Experts of a small language model: 36.3M parameters.
Below are experts of layer 2 (counted from 0) of a mixture-of-experts language model. Rows are named router (the router's row for the expert), gate (a neuron's input weights, with its number), up (a neuron's input weights, with its number), down (a neuron's output weights, with its number) and show model dimensions 0-191. Each number is 500 + 50 x the weight over its row's rms, rounded and kept within 0 to 999. Numbers have three digits each.
Before each expert's rows: a language model's description of what the expert responds to; "comes after" lists some tokens at least twice as common just before its tokens as in all text. This comes from a sample of Wikipedia text that the model never trained on. Tokens count by the router's weight.

# expert 44
It responds to: Word-initial pieces. First pieces of longer words and names after the or a, such as Co, Mar, Pop, Car, Dem, often in species and historical text.
comes after: " the", "-", " a", " and", ":", " The"
router:531582560501483479481476503521568517457521509505471549452465468434566498536552524447535507481517501553526438584418481559476550506446464560490475584425468507493516467488514486408513442466475409444511563563543455540570428539440596547470539558561565560523441450605457512458649470534488522499436493430518449489440491485405428489497497499574469547518507538542458479464486510431486520524463515499482557470635483460545502508510498464581476515465482445463485497530353544485568531497501485369468611465453547540605467425547583553497507429533536426544472432382513520528501399556491404475
gate0:580510467477439460510463552495550479529453467491559552477572385492588572408466383503485465527422500514490477469495494514445528472573399601538499520486596442535454463451499490587469449509422614587413539395527506549450492551511480524514448520547547487426492491514532459500453535490512535496481489443528608537552551437532596534500519507491537606573439521573494523476501518517489431488562502502473538517407543580447518503546468588507483509482534475472467433452460475414440376562512542499464508597455573488450447448508563572566522505523537512413544638477558445479566499504552514458
up0:465494486543458445502516458561548481433515498453456542466428583427461532456471546528481470438492529486426508533456427494502591594535625437499488480443474511403474490527465542495499460440482473503574504483491420402476496506559583549423478518379420459418494464515566417528472542463519499505497514520472449546492541543490485507508465497450523483550605578504502546510547420504511492476488497450541436516609464429539468520537506512512403436530562521447501539579487571673472605507541462491548508438435430485520459556462476413487494489550463371559491521587419615583505548566499490518
down0:482546546533549474500549425539434510500445623500500477438508504493491439486481585458458482517407492400513483565503537607546463462567548443512549551552450547485564519460394503603514431529451463463520493515489492477507543450528559523481519493422460476481475481465557510522439414501464538530550461546414367525510476584542492437511443520551610452518518470410516522535581455527538498542478466482562518495547538361603428608528532466508573471495557540625480552478429509553580463580494503482492520494545506526507574612505432435522478406571552505563491478537479540466561483467498397495

# expert 15
It responds to: Name and word openings. Opening pieces of names and words like Gal, Bal, Sa, Al, ex, dis, often capitalized, plus some line breaks inside lists.
comes after: "-", " the", " of", ")", " and", ":"
router:528484562555488603518436535492514518551544507454451543570507543605498573582501509546490535520582568540445465452418421469428429457484538620593470540483503474439470470584489450413555574547520424461563487590493469464535457506528445463497520430572532449463473504560468507480514476485550525449425533460387550531461462436484522449551544496415518459575543476563398489518471545494420487469501577524457468449515439441468463502467518592496443486553478511445476371506431525394486516390449518465521417446498490486497432510522415516553550573447546485436428470568543471451461461565468456476
gate1:505575447496386502419547512544491525473475525401464427549400630556543513482496520459434455507560494528492385576494529471561529444500529532497492483475409507482440636454533545524472495455425394515530472478526511443486444528472545523548470492490510420553456556473596563463443389516461467492501551506501545511537523555519518470513415494411543567572553459469559535519398485542490459478526513510465510573425482539452386616480477452496451476516544566534502497453483512488551494529605403493413502454466475495442443520533424514499576575515501473558494399420422458535414459531466463471
up1:463539553506620487468464498482520428473541463648576486424458362439517424425522491529604487581468546488465533477497519580511531540473480408475452572396519525587526473500477506480513550542518479533465570456532463544429597475499490492461458499463538594469560484543474411470525526466509522475435550486468458426539460484483485521463561603480436408532545519468542436545521476476518571571492500531538453579557500481490504434498470469546539514514441390476428441513538562486467558533499587522480485586556566535528579520469563533399412457476466500456570503569463525556568563416478581551
down1:522457489521531476450506504484555465554454534505490569495489542548507454468522617482527468456535526424548531461548485506476455417392453460559459514473517540426491595482500601533493429514472568463454477417578586593492540479482492437484453468439403432509467444485523515414590426546544542499494522367555433469558570546465542420473588520530552457404472422471501534463597480481519578483498579565576473542551447458545409462519481481488474473415505520452450427547507486491430413594534445559504509421468540479541558435551508602524519485486476516472481549479428501547569479498619456462

# expert 45
It responds to: List item markers. Dashes and pipes starting new list items or table rows after a line break, such as bibliography entries, species lists and cast lists.
comes after: "\n", "|", " known", ").", " replaced", " moved"
router:434519453539600516411477609417530563597461545503397546494455566474460521544552418516528587522494488490511539589540467459561478410548524524598496491535566507508503482458465455420460400497492467414439453547508596448552439430436568438478552509535432480418480449600510507498445506477441457497527547459543550552526454549548558558569462507531487559440454435449438433499529438473446515454507468552500573540507455436554514520404497561433476527515482476463559444482483468442532602530388380576542542452498519557553475487496519576499514398485539491486459525564458510524498536438477495542
gate1:579529442584438494459447427503563479480472543505514454480477548499478605577506439548509437628440532439499560526513428342495509447517482537509433515566495434497562412415427536580596519479562503539572501494589477519544443483542415532406517529512454493569494544502543504553482465506492420544417450586409520559515542421502568479451515533519456469528436540456550607474502430529468479511466507317551560525506547488527468510468508500466516534481597532544511403510527461501479465530531508478524513532530551463595536512498472524443502536532443613507430519568491488466471550418528499523
up1:476469584463439465569620480490520482460503411504496500433476503461492510504580516545482496468541421534534508530513565597557602510492481461468638463456484520573549555447566483578442450515583384494501426447459511518511562527604443449428495465493471590499427482472473498452447605405525571516562495469570500447434438629524417505455513463423576507548503468459514542517478512458486617535532558483501399419554570478530506491425556492519551512537452521472565541520509502459470493433537513427487426514522482514546452552524565531531440548468497390462497564520495611523452479511509441485
down1:490447449595501511509511409562550355433455549457562559523483474579584508513521441501387471578495486412499482461512530454411456506421559486407349494496485532498511471610485586613565543564437465446438509573489527467534501515507494526466479525421567531490515430429534555448567566458537483427398510510536532509562463492492453467500447507551472493519447532542505522492410477510463524613507504438406580516487533452523459532496552514402459466562516520471543489510453466536390483459537408533483571423493575504524481510517576447425518492503495514521551504571434441472542513513490462566